python train.py --moe_layers=[0, 1, 2, 3, 4, 5, 6, 7, 8, 9, 10, 11, 12] --normalize_top_k=false --routed_scale=19.1 --balance_bias=false --init_std_router=0.0206 --lr_router=0.00119 --tie_word_embeddings=false --learning_rate=0.00275 --train_tokens=851200000 --max_steps=3248
Below are experts of layer 6 (counted from 0) of a mixture-of-experts language model. Rows are named router (the router's row for the expert), gate (a neuron's input weights, with its number), up (a neuron's input weights, with its number), down (a neuron's output weights, with its number) and show model dimensions 0-255. Each number is 200 + 40 x the weight over its row's rms, rounded and kept within 0 to 999.
After each expert's rows: a language model's description of what the expert responds to. This comes from a sample of Wikipedia text that the model never trained on.

# expert 17
router,170,200,172,184,234,239,198,251,212,168,171,193,216,139,248,190,180,214,239,170,276,160,143,183,208,253,247,213,165,174,182,181,256,220,219,221,153,272,205,228,201,192,175,187,228,249,223,171,195,259,219,169,128,214,177,129,249,208,205,259,173,152,202,249,240,148,154,211,217,183,219,199,203,243,144,162,201,188,202,250,183,267,237,230,282,155,236,232,241,155,171,217,222,256,163,231,246,243,176,247,184,167,244,208,240,214,134,203,228,187,161,157,246,163,277,156,218,205,190,177,138,235,132,207,176,132,218,260,248,123,162,195,295,253,102,201,246,171,263,252,150,278,177,165,158,220,249,250,208,131,160,142,219,234,200,235,154,164,176,262,212,165,238,227,197,160,171,210,129,197,188,242,251,168,263,142,154,170,175,260,202,204,140,186,258,224,215,138,157,225,181,204,205,128,243,200,232,198,190,133,192,241,219,192,228,215,172,124,238,244,156,145,144,258,105,148,241,136,235,113,160,161,219,181,252,188,174,151,238,238,202,172,155,160,218,228,239,195,144,159,226,167,253,217,246,233,219,202,183,254,189,218,161,163,252,198
gate0,179,247,188,141,193,158,164,206,170,250,162,182,136,111,237,182,125,181,148,155,281,169,178,173,166,193,217,230,161,152,127,202,205,228,159,258,175,217,295,219,189,193,235,238,206,121,238,193,167,193,176,160,177,264,168,181,208,210,199,273,201,181,217,207,132,256,197,186,214,141,151,175,193,260,198,220,236,232,168,155,144,199,227,165,185,259,141,230,253,179,125,197,230,176,173,224,196,258,194,150,190,172,191,220,231,209,127,199,195,188,241,206,154,216,167,179,200,197,184,160,243,237,177,191,149,226,181,210,207,141,249,203,164,231,141,284,175,214,188,284,131,211,211,113,130,259,234,174,206,172,168,214,198,251,187,217,173,156,134,158,153,295,263,257,217,198,189,164,258,232,139,151,210,206,238,221,167,175,192,221,251,217,235,235,217,286,236,245,194,217,226,204,209,182,214,230,226,194,185,228,254,173,190,157,240,251,233,178,208,200,175,202,211,234,212,213,150,217,168,147,276,179,186,174,173,255,255,197,186,135,156,164,133,164,152,164,169,220,177,222,156,206,318,165,307,207,248,224,170,267,165,205,306,254,272,194
up0,189,283,258,148,188,169,206,166,174,207,200,189,174,156,215,189,140,249,250,167,231,153,179,200,181,204,215,223,187,149,190,184,229,171,118,177,171,211,264,191,199,219,251,232,244,168,227,183,130,217,196,112,271,170,162,273,201,184,244,214,205,188,152,225,145,237,177,241,199,148,210,234,194,225,191,210,200,257,191,123,227,207,268,226,180,280,246,217,175,254,240,182,216,212,279,262,165,304,278,134,170,96,227,240,155,196,239,198,142,242,154,173,109,210,176,226,244,230,260,223,235,185,188,202,197,261,238,222,207,146,189,194,230,139,172,204,138,234,224,268,174,218,182,190,183,195,178,203,218,218,253,173,160,216,274,175,176,199,167,184,239,174,222,187,200,185,214,164,263,201,245,130,221,233,226,324,226,189,241,206,124,179,181,182,202,168,249,240,294,198,167,195,245,249,210,169,215,270,168,230,240,149,202,220,281,228,127,189,224,222,254,254,230,144,169,243,281,201,199,160,189,252,224,190,211,211,238,199,177,156,200,171,162,167,147,201,215,221,201,150,153,177,239,176,225,187,177,222,129,267,144,148,146,250,252,134
down0,244,249,209,165,234,148,212,144,212,145,206,206,120,164,132,296,224,126,206,211,199,131,215,210,175,188,197,184,218,188,144,223,251,210,255,328,231,170,238,173,189,230,227,166,284,186,260,141,202,183,216,155,213,257,207,233,206,213,185,200,193,107,245,153,165,245,267,171,189,147,176,201,202,184,200,255,186,156,181,127,214,244,208,200,109,162,229,188,239,213,184,249,146,192,222,187,225,162,239,172,203,131,130,223,187,201,208,218,245,211,139,157,262,296,116,255,230,166,120,262,261,282,254,185,210,187,187,211,190,238,255,146,121,196,165,198,228,171,176,169,194,171,176,197,206,192,178,200,175,234,181,131,223,130,254,259,206,266,187,197,240,205,229,187,123,235,283,185,249,218,181,210,192,182,251,201,269,209,175,257,239,211,169,246,179,195,190,230,236,145,239,238,126,202,206,147,265,211,200,192,184,208,224,201,241,196,218,212,207,145,199,184,237,112,166,156,230,245,163,233,197,272,234,176,185,275,191,248,205,189,254,229,192,206,156,199,200,209,240,147,201,173,191,285,135,235,195,156,245,210,231,130,189,216,193,223
It responds to: Middle and end syllables of foreign, especially European and Slavic, names and places, such as Ayut-th-aya, Le-ip-zig, Jan-ković, Art-es.

# expert 13
router,160,250,154,232,248,232,148,245,261,150,143,166,235,163,227,156,154,234,230,145,249,160,159,151,242,238,253,246,175,161,152,150,225,241,236,238,164,225,208,233,153,155,154,197,245,242,227,165,217,254,249,149,153,228,158,158,233,237,183,244,179,170,241,256,234,162,169,239,238,175,243,236,160,244,143,165,233,170,225,245,151,249,234,244,225,163,257,238,239,163,156,228,227,259,165,243,166,227,168,230,147,148,235,216,239,212,168,163,237,153,162,162,254,177,227,151,242,162,151,165,155,253,152,219,159,157,239,209,252,165,160,147,242,239,158,231,252,162,229,240,146,279,146,169,158,235,232,235,245,154,159,164,255,207,199,240,157,170,168,234,207,159,243,240,196,176,157,239,149,168,234,217,251,160,234,158,148,151,161,240,231,236,213,156,257,220,244,171,168,235,154,149,221,159,235,250,246,157,156,148,241,244,233,222,206,244,151,161,243,240,166,174,145,234,162,173,235,148,247,151,154,181,244,167,253,175,159,162,240,228,165,163,159,150,232,244,242,249,162,164,224,175,239,233,229,237,240,241,158,232,153,202,144,146,251,239
gate0,145,240,176,224,248,212,124,242,284,145,106,180,236,139,218,211,154,208,217,178,239,168,139,177,236,207,290,270,182,160,159,165,229,257,228,194,180,274,238,196,127,177,166,224,228,268,236,177,205,240,246,161,152,220,117,187,202,231,200,265,124,215,269,249,154,196,196,256,256,197,226,248,186,223,155,183,250,180,215,210,134,256,200,233,218,174,227,222,243,166,167,237,240,205,170,264,188,233,154,236,151,183,218,233,235,273,131,204,196,143,152,172,209,134,200,155,202,205,161,186,154,241,186,256,138,195,235,233,243,207,166,229,191,206,160,259,213,185,228,224,164,276,122,165,201,198,209,207,245,178,159,156,247,231,232,226,149,157,145,232,167,177,219,240,229,186,124,218,174,152,253,196,238,114,252,164,163,157,150,271,236,229,158,171,220,252,228,162,162,207,172,143,235,222,208,272,223,140,147,254,221,231,211,232,218,229,193,149,205,216,213,144,164,248,148,156,276,220,263,145,181,216,211,219,260,226,220,161,248,177,183,171,159,145,209,226,214,245,191,225,238,133,245,220,228,252,240,244,175,239,183,204,188,130,187,200
up0,163,207,217,278,162,169,232,180,197,246,220,210,204,191,174,242,175,213,248,184,230,279,193,239,249,215,177,189,179,220,206,194,180,167,195,138,230,186,280,92,198,210,154,145,209,181,210,126,173,178,213,171,252,151,223,244,213,164,157,160,125,154,225,170,281,192,168,167,182,157,188,214,191,264,150,172,135,224,158,148,164,265,157,230,194,330,200,125,221,227,196,158,210,138,225,250,138,247,256,116,166,124,182,232,162,231,251,174,175,108,174,163,166,198,240,255,157,247,274,209,195,219,218,174,196,225,229,268,214,250,142,168,237,220,166,178,237,184,171,227,212,225,217,215,165,160,150,252,209,250,273,193,170,178,242,118,240,213,249,212,242,210,227,132,190,179,189,242,199,158,257,177,197,244,185,232,207,180,209,98,202,195,167,174,148,285,208,162,228,208,189,226,144,204,239,190,252,250,163,166,224,205,294,215,253,145,231,199,232,306,156,185,225,226,164,215,240,244,184,186,183,185,186,227,200,224,152,265,160,172,259,199,161,236,209,196,165,193,195,137,198,234,193,250,228,193,173,227,174,198,134,159,133,258,187,158
down0,213,278,177,281,244,158,143,178,183,182,299,188,129,177,136,214,164,206,181,153,195,198,209,142,229,191,215,220,216,233,133,196,147,171,191,226,167,175,159,176,228,229,201,169,206,196,166,251,211,174,282,196,180,236,242,233,170,247,209,223,213,207,184,137,241,250,213,244,160,206,277,158,235,168,228,164,164,217,89,178,239,208,197,211,159,160,152,164,234,194,215,229,190,229,212,211,212,232,168,171,215,187,207,194,171,171,151,144,160,117,145,214,259,281,163,220,167,205,223,275,220,219,216,208,154,183,163,160,269,110,185,212,137,98,208,155,164,185,242,187,187,143,167,205,259,142,81,228,155,202,177,245,171,211,182,241,240,176,240,205,182,222,233,213,203,250,259,173,218,245,200,198,221,147,213,185,203,164,265,164,246,198,204,146,170,154,152,239,254,269,203,189,196,203,162,157,202,132,224,135,187,208,183,190,232,200,165,204,158,218,182,218,223,186,147,230,219,148,214,261,133,221,242,171,173,225,253,176,263,184,200,229,313,214,232,161,168,156,165,220,183,110,168,286,138,151,247,235,208,128,231,241,184,218,100,213
It responds to: Verbs and connectors in biographical or musical prose and table cells, such as was, as, with, became, plus professor and chairman.

# expert 15
router,118,244,171,229,209,215,153,243,192,166,175,190,217,155,227,149,140,268,199,145,247,154,156,193,238,246,279,212,209,152,201,117,198,230,200,230,129,199,221,217,153,164,186,169,221,242,236,174,220,240,273,141,153,239,194,164,221,250,169,234,169,141,247,207,246,135,180,213,235,162,241,232,173,297,134,126,248,153,242,258,163,229,227,248,264,175,220,233,243,189,187,254,217,221,206,223,174,255,177,202,154,193,233,223,257,203,180,124,233,148,190,176,214,165,229,151,233,170,160,172,153,244,199,264,161,202,221,233,298,191,175,133,220,244,137,222,263,188,235,247,165,260,145,159,156,237,203,228,288,136,167,168,235,183,201,228,148,172,179,235,217,200,303,208,182,156,134,246,113,173,269,245,199,159,190,146,163,165,188,210,250,259,250,189,237,212,218,152,181,211,162,151,231,160,235,210,243,159,189,194,240,237,226,227,214,261,196,172,235,257,159,153,163,219,186,223,206,168,211,147,134,171,252,196,238,190,194,207,195,228,153,193,164,149,255,248,221,229,143,167,257,138,239,246,192,234,227,219,152,244,176,212,163,167,237,213
gate0,208,226,123,155,192,203,193,115,249,250,166,186,206,245,212,246,200,131,196,199,252,145,300,177,200,204,186,263,210,168,179,172,183,220,290,181,189,240,208,190,150,204,211,263,128,219,166,186,189,228,219,187,120,178,247,147,242,190,246,262,243,150,213,221,166,175,166,187,173,187,137,186,256,247,113,198,216,187,160,229,117,194,195,214,147,196,237,204,261,187,162,251,222,226,114,275,205,233,167,234,202,197,138,148,193,193,218,144,251,225,257,135,168,235,250,242,200,264,219,268,199,294,207,303,199,198,200,218,248,232,236,174,197,155,243,267,214,150,178,141,221,200,128,120,146,298,235,160,236,145,205,193,164,173,202,109,151,176,168,221,172,227,243,199,143,201,181,207,311,255,201,150,179,127,250,217,164,109,183,224,199,192,223,214,255,272,214,215,181,158,199,194,239,168,203,188,183,212,153,259,259,203,172,238,266,193,218,184,169,160,220,188,197,252,187,156,204,192,217,179,217,193,199,180,224,181,201,169,224,184,173,195,208,147,249,204,170,201,186,254,294,215,201,223,216,220,195,188,158,298,220,208,184,232,183,186
up0,170,218,161,176,249,194,185,191,235,166,224,268,157,262,210,213,206,221,218,204,200,176,250,285,165,230,226,233,170,179,205,297,187,186,155,163,169,223,304,241,197,243,279,251,188,187,199,243,120,260,168,221,216,150,240,198,167,179,218,229,249,149,174,139,177,185,226,175,196,151,181,274,240,204,170,180,234,155,194,198,222,205,274,141,173,188,164,192,204,224,247,100,240,235,193,246,194,285,238,141,173,151,153,239,118,155,187,125,167,216,188,122,166,159,173,290,158,219,217,241,168,217,239,217,249,202,151,166,166,246,202,155,208,154,198,197,198,162,164,262,227,223,206,202,141,195,206,163,210,207,205,132,146,200,213,232,138,182,165,215,257,184,214,153,193,212,143,102,212,226,203,139,217,207,188,258,225,134,234,207,241,198,180,220,217,245,249,175,263,216,235,239,254,298,150,206,249,187,199,265,216,169,162,169,216,144,214,131,183,153,251,190,196,186,196,142,213,172,222,205,107,191,256,190,242,176,160,155,159,150,259,219,163,166,254,236,177,228,169,156,184,198,222,210,189,229,251,187,110,257,222,145,178,227,194,294
down0,190,254,229,171,224,205,207,187,298,175,199,216,157,255,165,237,171,136,205,200,224,230,219,211,108,221,219,298,125,170,99,235,226,202,225,218,211,184,248,119,165,202,158,127,210,178,174,211,221,233,299,220,185,263,202,219,201,227,229,197,193,231,189,185,185,219,248,207,189,223,176,285,217,124,211,238,249,193,207,128,196,213,230,112,169,241,258,202,163,206,227,216,184,163,239,186,124,249,199,237,134,137,264,161,148,191,195,171,272,227,225,217,239,250,177,207,205,151,169,239,207,238,192,210,238,186,216,191,219,229,242,218,174,176,181,189,200,169,133,164,241,262,219,226,216,219,139,184,231,207,161,203,191,129,196,174,249,233,274,175,194,183,222,306,207,213,254,170,274,127,182,208,111,166,175,268,196,187,210,228,138,174,217,286,221,214,201,265,248,155,277,220,157,204,217,166,314,95,243,176,162,194,224,203,193,142,175,193,146,174,197,215,176,216,167,112,214,291,225,247,171,183,232,202,241,231,160,198,189,234,270,175,188,229,230,147,189,176,187,190,215,199,208,226,214,230,165,163,268,238,238,199,140,222,179,226
It responds to: Middle syllables of Indian names and place names, often in election or film tables, e.g. Mukhopad'ay'ay, Rajk'um'ar, Siv'ak'umar.

# expert 31
router,160,250,154,232,248,232,149,246,261,149,143,165,234,163,227,157,154,234,231,145,249,160,159,151,241,238,253,246,175,160,152,151,225,241,237,237,165,225,207,234,154,155,153,197,245,242,227,165,218,255,249,149,152,228,158,158,233,238,182,244,180,170,241,256,234,162,169,239,238,175,243,236,160,244,143,165,233,170,226,245,150,249,234,244,225,163,257,238,239,163,156,228,227,259,165,243,166,228,167,231,147,148,235,216,239,212,169,163,237,153,162,162,254,176,227,151,242,162,152,165,155,253,152,220,159,156,239,210,251,166,160,147,242,239,157,231,252,162,229,240,146,279,146,169,159,234,233,235,245,154,159,164,255,206,199,240,157,170,168,233,206,158,243,240,195,176,157,239,149,168,234,217,251,159,235,158,148,151,160,240,231,236,212,156,257,221,244,171,169,235,154,150,220,160,235,249,246,156,155,148,241,244,233,222,207,244,151,160,242,241,165,174,146,235,162,173,234,148,247,152,154,181,243,168,253,175,159,162,239,229,166,163,159,150,232,244,243,249,162,164,224,175,239,234,230,237,241,241,158,232,153,202,145,146,251,239
gate0,214,239,252,164,183,211,219,231,265,217,187,235,270,163,237,192,148,209,205,227,237,125,172,186,178,213,228,292,188,128,119,176,224,194,263,199,172,220,242,208,194,179,134,194,262,253,220,166,150,248,301,170,142,118,133,204,268,264,170,261,164,206,209,251,217,219,252,179,199,187,127,162,187,265,225,170,252,219,193,162,139,174,212,207,180,166,133,219,233,133,145,199,194,213,177,180,166,246,191,254,233,169,177,269,206,247,155,184,240,184,231,153,171,204,151,151,197,234,213,211,208,213,163,137,229,174,213,207,223,212,189,187,148,229,172,318,235,150,193,178,209,199,219,211,103,148,219,203,235,140,158,239,148,233,194,182,181,196,194,179,132,170,258,163,203,243,193,211,244,243,210,134,169,142,203,158,175,236,181,221,150,189,242,159,259,257,251,282,154,152,209,187,224,186,219,245,195,111,208,225,192,168,253,117,200,199,168,127,292,219,256,225,180,255,205,158,205,216,282,188,243,232,208,149,238,212,164,172,191,239,129,244,142,145,173,164,194,192,218,194,247,228,172,146,214,251,173,191,188,288,224,231,207,229,207,197
up0,196,187,207,196,185,189,241,194,201,209,190,210,224,136,163,223,154,230,199,237,244,213,225,277,110,194,206,161,198,147,189,265,229,199,128,189,236,201,167,139,163,254,237,228,260,261,244,213,188,199,212,311,246,207,176,211,183,227,119,200,131,144,258,172,197,180,206,221,178,174,180,192,185,175,250,148,249,191,216,147,196,202,226,204,266,214,133,131,170,251,242,152,251,189,207,189,153,215,244,164,171,195,229,210,122,176,244,166,172,163,271,142,240,239,238,267,206,173,232,183,209,147,223,126,186,243,138,173,170,239,162,203,195,168,214,143,206,250,225,204,245,221,242,257,174,204,184,234,228,165,225,148,175,214,137,126,222,210,172,138,212,205,267,48,119,214,164,152,258,176,237,143,196,200,136,201,210,256,200,181,222,217,203,194,248,225,263,159,274,233,168,265,174,276,255,228,183,246,199,138,183,241,190,141,233,166,190,202,206,252,215,272,229,216,135,129,234,165,220,212,170,262,164,194,209,220,175,244,221,215,235,193,180,205,228,211,199,160,201,160,200,290,131,210,206,193,159,133,144,230,138,209,143,238,198,250
down0,247,199,196,182,210,174,148,136,236,190,180,225,203,274,214,224,211,135,197,212,246,205,165,221,192,206,169,154,238,215,232,164,210,199,180,190,174,285,175,185,177,222,241,221,200,155,194,171,218,217,204,208,282,167,186,171,234,131,221,160,181,220,213,142,189,83,266,138,209,179,188,150,243,227,190,236,167,118,150,157,246,180,242,236,184,191,219,174,219,193,221,175,204,191,167,116,214,183,164,178,108,148,215,254,184,108,197,153,158,232,194,162,167,113,207,229,203,162,181,248,199,215,268,236,179,284,201,270,290,163,168,230,84,207,182,130,248,264,177,198,191,220,108,241,186,180,202,293,191,218,179,145,190,159,169,194,258,206,200,153,180,209,158,226,165,211,195,232,272,222,205,174,159,145,205,173,174,153,175,166,249,227,215,200,174,189,183,229,210,213,189,209,119,200,201,178,277,156,112,273,196,263,185,264,247,173,133,208,204,214,198,246,214,125,183,217,252,217,265,136,201,195,231,242,210,211,205,238,250,194,226,200,254,223,228,154,144,176,189,192,254,131,169,222,202,178,193,178,257,159,341,197,187,244,206,186
It responds to: Scattered items: given names like Paul, George, Jr, taxonomy Phylum colons, LaTeX braces, and words like affirming, involved.

# expert 9
router,170,248,131,275,275,212,178,222,229,160,123,161,219,172,234,169,163,238,255,170,241,170,195,174,226,225,205,277,163,172,136,186,243,240,235,218,151,259,229,267,138,127,176,191,204,243,240,178,225,237,214,186,140,248,164,172,192,198,157,210,181,199,207,279,209,143,178,227,269,193,263,266,185,251,114,163,211,175,270,241,157,201,215,225,224,197,266,221,238,156,174,240,208,221,178,255,184,259,205,227,112,131,208,220,234,188,159,155,254,168,152,171,234,214,185,152,214,173,149,155,165,218,178,181,200,155,221,258,229,197,137,189,216,189,174,195,187,150,236,251,196,302,136,196,181,203,237,212,241,221,159,194,265,254,188,261,169,165,199,212,194,159,238,216,160,171,171,237,178,163,243,243,270,198,240,156,156,178,165,270,250,253,151,178,220,218,274,168,165,252,105,151,221,188,201,261,242,164,176,172,231,251,215,213,201,278,167,167,239,201,156,176,188,209,154,178,229,168,251,181,175,189,244,127,245,164,159,140,273,227,172,170,155,199,213,249,277,258,172,174,230,222,199,219,215,261,280,244,157,228,175,163,190,181,221,246
gate0,147,249,239,212,185,185,172,231,296,201,212,128,136,217,192,218,188,167,221,204,207,145,195,191,135,150,211,192,229,180,118,212,210,157,183,245,183,190,302,214,142,176,171,225,181,166,238,275,220,206,267,225,168,195,191,156,217,199,218,270,234,188,189,186,217,238,255,290,220,136,173,207,187,228,177,190,215,190,191,200,233,224,201,188,211,241,161,151,211,199,248,157,230,132,109,218,209,218,191,208,216,161,170,235,167,148,164,215,226,145,161,149,196,228,211,179,193,205,137,218,189,269,193,189,205,204,164,226,292,222,188,203,151,127,158,284,199,145,142,195,284,200,176,131,205,221,234,218,267,142,188,137,132,228,133,136,155,167,154,96,173,268,184,199,224,239,205,151,233,177,178,151,154,199,215,229,226,244,231,268,275,143,203,242,219,304,177,197,117,210,233,141,194,176,206,211,228,142,225,181,251,167,216,166,263,209,198,113,283,181,232,208,158,212,172,247,180,236,164,213,237,166,213,200,220,218,244,153,215,177,205,220,180,146,165,142,223,163,199,168,257,197,217,172,246,294,219,240,156,190,257,207,276,233,143,193
up0,199,237,179,238,169,165,238,189,157,205,245,165,126,252,168,254,158,225,224,241,143,187,157,243,134,201,150,229,132,208,200,224,180,142,205,225,162,199,247,176,218,170,250,174,204,219,137,231,191,217,202,226,204,169,213,247,255,177,216,199,152,128,179,181,164,245,171,191,197,115,125,188,205,201,208,202,180,161,195,163,291,221,133,213,194,187,180,197,238,293,186,117,245,193,260,189,150,239,210,94,236,151,210,275,187,233,205,182,205,185,163,79,82,213,187,283,217,189,219,209,215,192,234,102,207,183,188,223,167,250,201,157,201,215,124,191,186,233,140,279,183,201,235,230,151,209,194,166,180,142,228,166,157,224,181,124,215,178,243,173,265,176,192,184,219,157,189,129,219,215,246,128,190,196,212,253,186,224,184,225,229,203,149,200,226,259,265,256,232,174,150,215,164,218,134,183,215,226,174,163,168,166,206,173,243,121,109,257,215,196,205,197,201,131,140,213,250,221,158,212,140,254,240,229,196,263,232,157,209,162,181,161,180,146,218,201,114,183,210,180,212,180,225,264,204,190,270,171,148,220,179,203,152,280,220,215
down0,200,221,228,185,167,120,165,152,291,264,222,173,109,231,279,223,206,173,221,201,219,178,155,273,209,166,188,251,213,185,126,300,160,192,260,188,162,268,201,149,135,215,203,213,263,191,174,208,177,244,276,174,280,203,182,250,205,249,236,181,207,169,183,116,172,247,307,154,186,206,88,137,233,193,279,181,193,232,192,242,187,263,256,147,164,216,177,194,216,206,172,228,233,186,237,166,196,216,189,179,122,167,182,252,199,183,117,156,178,160,169,160,172,207,159,250,194,178,217,224,198,222,240,185,170,176,208,253,267,206,201,226,138,169,169,165,236,208,192,162,210,174,184,155,214,213,140,197,215,187,234,189,163,194,221,213,224,271,214,235,181,200,235,262,159,238,274,199,270,240,160,229,151,220,271,211,216,188,208,167,239,189,179,210,152,170,231,219,243,242,313,205,134,190,171,175,280,212,265,171,244,229,239,191,269,171,141,223,162,170,181,180,207,213,228,269,242,202,200,249,176,175,184,185,169,186,183,145,203,165,238,173,131,197,261,197,234,186,187,177,199,127,168,217,239,189,239,162,250,218,270,221,116,183,152,156
It responds to: Short consonant-led word pieces right after a word's first letters, such as imm-ol-ated, d-w-elling, em-p-ower, Micro-b-acterium.

# expert 37
router,191,261,209,206,241,220,197,222,229,127,161,160,241,137,197,177,173,201,225,174,226,181,132,201,220,231,231,231,193,161,175,126,223,235,227,258,161,266,198,249,183,194,149,151,212,274,209,193,204,263,225,153,214,215,140,131,260,234,199,190,190,198,236,242,259,171,194,268,208,180,199,233,164,228,144,194,244,193,248,266,161,242,213,213,202,171,230,239,204,152,162,208,233,231,173,247,157,213,170,204,160,148,221,239,238,194,186,163,224,145,182,147,251,147,243,202,261,163,132,206,115,235,139,263,183,184,239,254,240,209,219,162,256,228,189,244,257,146,207,243,153,255,154,180,174,252,181,265,272,158,105,190,240,235,218,239,165,149,160,225,207,176,248,247,215,169,169,202,171,189,266,214,242,152,217,169,178,165,172,192,217,264,236,158,269,234,235,143,183,209,171,152,238,147,227,256,219,132,166,154,224,248,248,257,192,214,198,219,203,245,147,140,155,272,173,134,200,172,246,157,126,208,234,165,234,186,189,138,238,265,156,171,155,159,235,207,240,229,163,139,241,162,230,228,254,225,283,244,192,206,166,203,157,85,241,224
gate0,137,274,188,258,146,173,201,190,209,203,186,171,132,226,209,152,148,149,266,249,184,185,206,131,141,197,211,212,218,126,181,249,240,148,165,166,170,213,268,211,235,177,220,240,150,165,206,240,206,244,236,192,192,202,188,213,234,235,217,285,194,240,183,195,214,202,233,192,215,218,173,218,179,156,172,185,162,150,186,152,184,262,172,170,214,295,212,193,219,201,229,193,216,148,170,213,225,198,247,165,271,192,227,181,154,193,181,123,220,175,116,154,203,208,215,216,209,144,202,255,198,205,210,206,154,190,234,276,211,122,223,139,184,142,191,346,206,161,175,213,226,184,221,78,138,254,197,221,258,103,118,215,185,179,188,178,211,151,233,169,148,229,252,176,195,265,149,198,167,231,156,189,195,126,217,152,182,185,220,262,226,234,190,219,253,296,227,270,155,163,218,120,222,154,253,212,263,195,183,282,180,220,169,181,177,218,148,141,208,159,266,209,154,213,187,180,165,170,160,232,212,215,147,212,173,236,150,224,215,242,200,190,138,183,228,158,247,193,148,158,253,200,224,91,260,199,243,193,182,201,196,196,225,254,148,183
up0,214,217,178,128,198,123,195,221,224,180,179,219,210,193,164,220,140,181,297,175,224,150,226,226,171,235,252,253,176,150,134,271,208,161,138,178,190,254,271,293,218,212,210,144,227,184,243,212,146,164,204,143,223,151,239,269,171,177,248,222,210,170,166,193,164,217,267,204,213,135,143,221,166,209,147,196,147,198,237,139,179,204,233,207,146,259,212,302,168,201,208,156,314,174,284,205,236,259,265,123,258,182,216,206,148,172,197,186,210,217,158,194,234,305,238,269,204,132,266,198,207,227,169,187,243,222,174,187,195,193,173,160,184,204,282,214,191,190,173,205,257,205,211,151,164,183,147,240,165,157,256,171,171,281,264,183,186,216,205,160,237,154,230,196,243,187,185,158,148,229,202,162,264,186,156,218,172,207,220,206,217,239,104,149,138,238,203,226,183,168,206,178,142,278,199,319,163,222,215,234,189,207,168,100,174,183,206,212,146,203,240,253,222,262,194,183,275,209,196,232,161,204,239,207,212,243,174,175,200,128,227,217,171,192,272,192,176,246,196,220,166,168,213,178,211,189,173,238,214,239,182,203,177,249,212,176
down0,200,225,214,180,206,188,201,164,198,231,191,218,157,229,127,202,142,151,230,150,219,184,239,237,136,190,190,206,166,214,208,195,179,208,255,248,198,227,195,191,212,151,252,192,227,236,151,234,229,243,254,123,176,129,146,212,150,175,219,235,161,224,183,162,184,269,325,150,175,154,172,229,196,178,181,172,196,181,168,110,183,277,213,211,212,162,242,215,203,218,194,208,173,111,181,151,239,216,199,285,216,160,139,204,196,145,202,176,247,176,203,209,204,216,204,230,174,200,249,261,156,187,282,137,231,117,228,207,234,213,217,201,148,225,233,250,269,201,187,230,217,124,211,135,174,180,153,154,165,181,257,287,236,174,222,190,244,222,166,183,198,171,200,193,130,175,256,150,177,137,175,185,183,188,176,211,178,241,265,148,169,236,191,279,236,187,222,221,178,214,206,213,203,176,202,134,212,192,226,133,280,298,216,143,184,132,211,186,152,223,186,171,263,146,165,195,262,100,237,270,209,153,183,194,246,229,133,233,171,184,240,209,165,153,248,122,254,116,191,149,180,176,185,182,105,280,187,164,257,217,259,212,167,209,178,220
It responds to: Prepositions and words after as or also, such as as of, as per, as follows, under, during, with, often in election articles.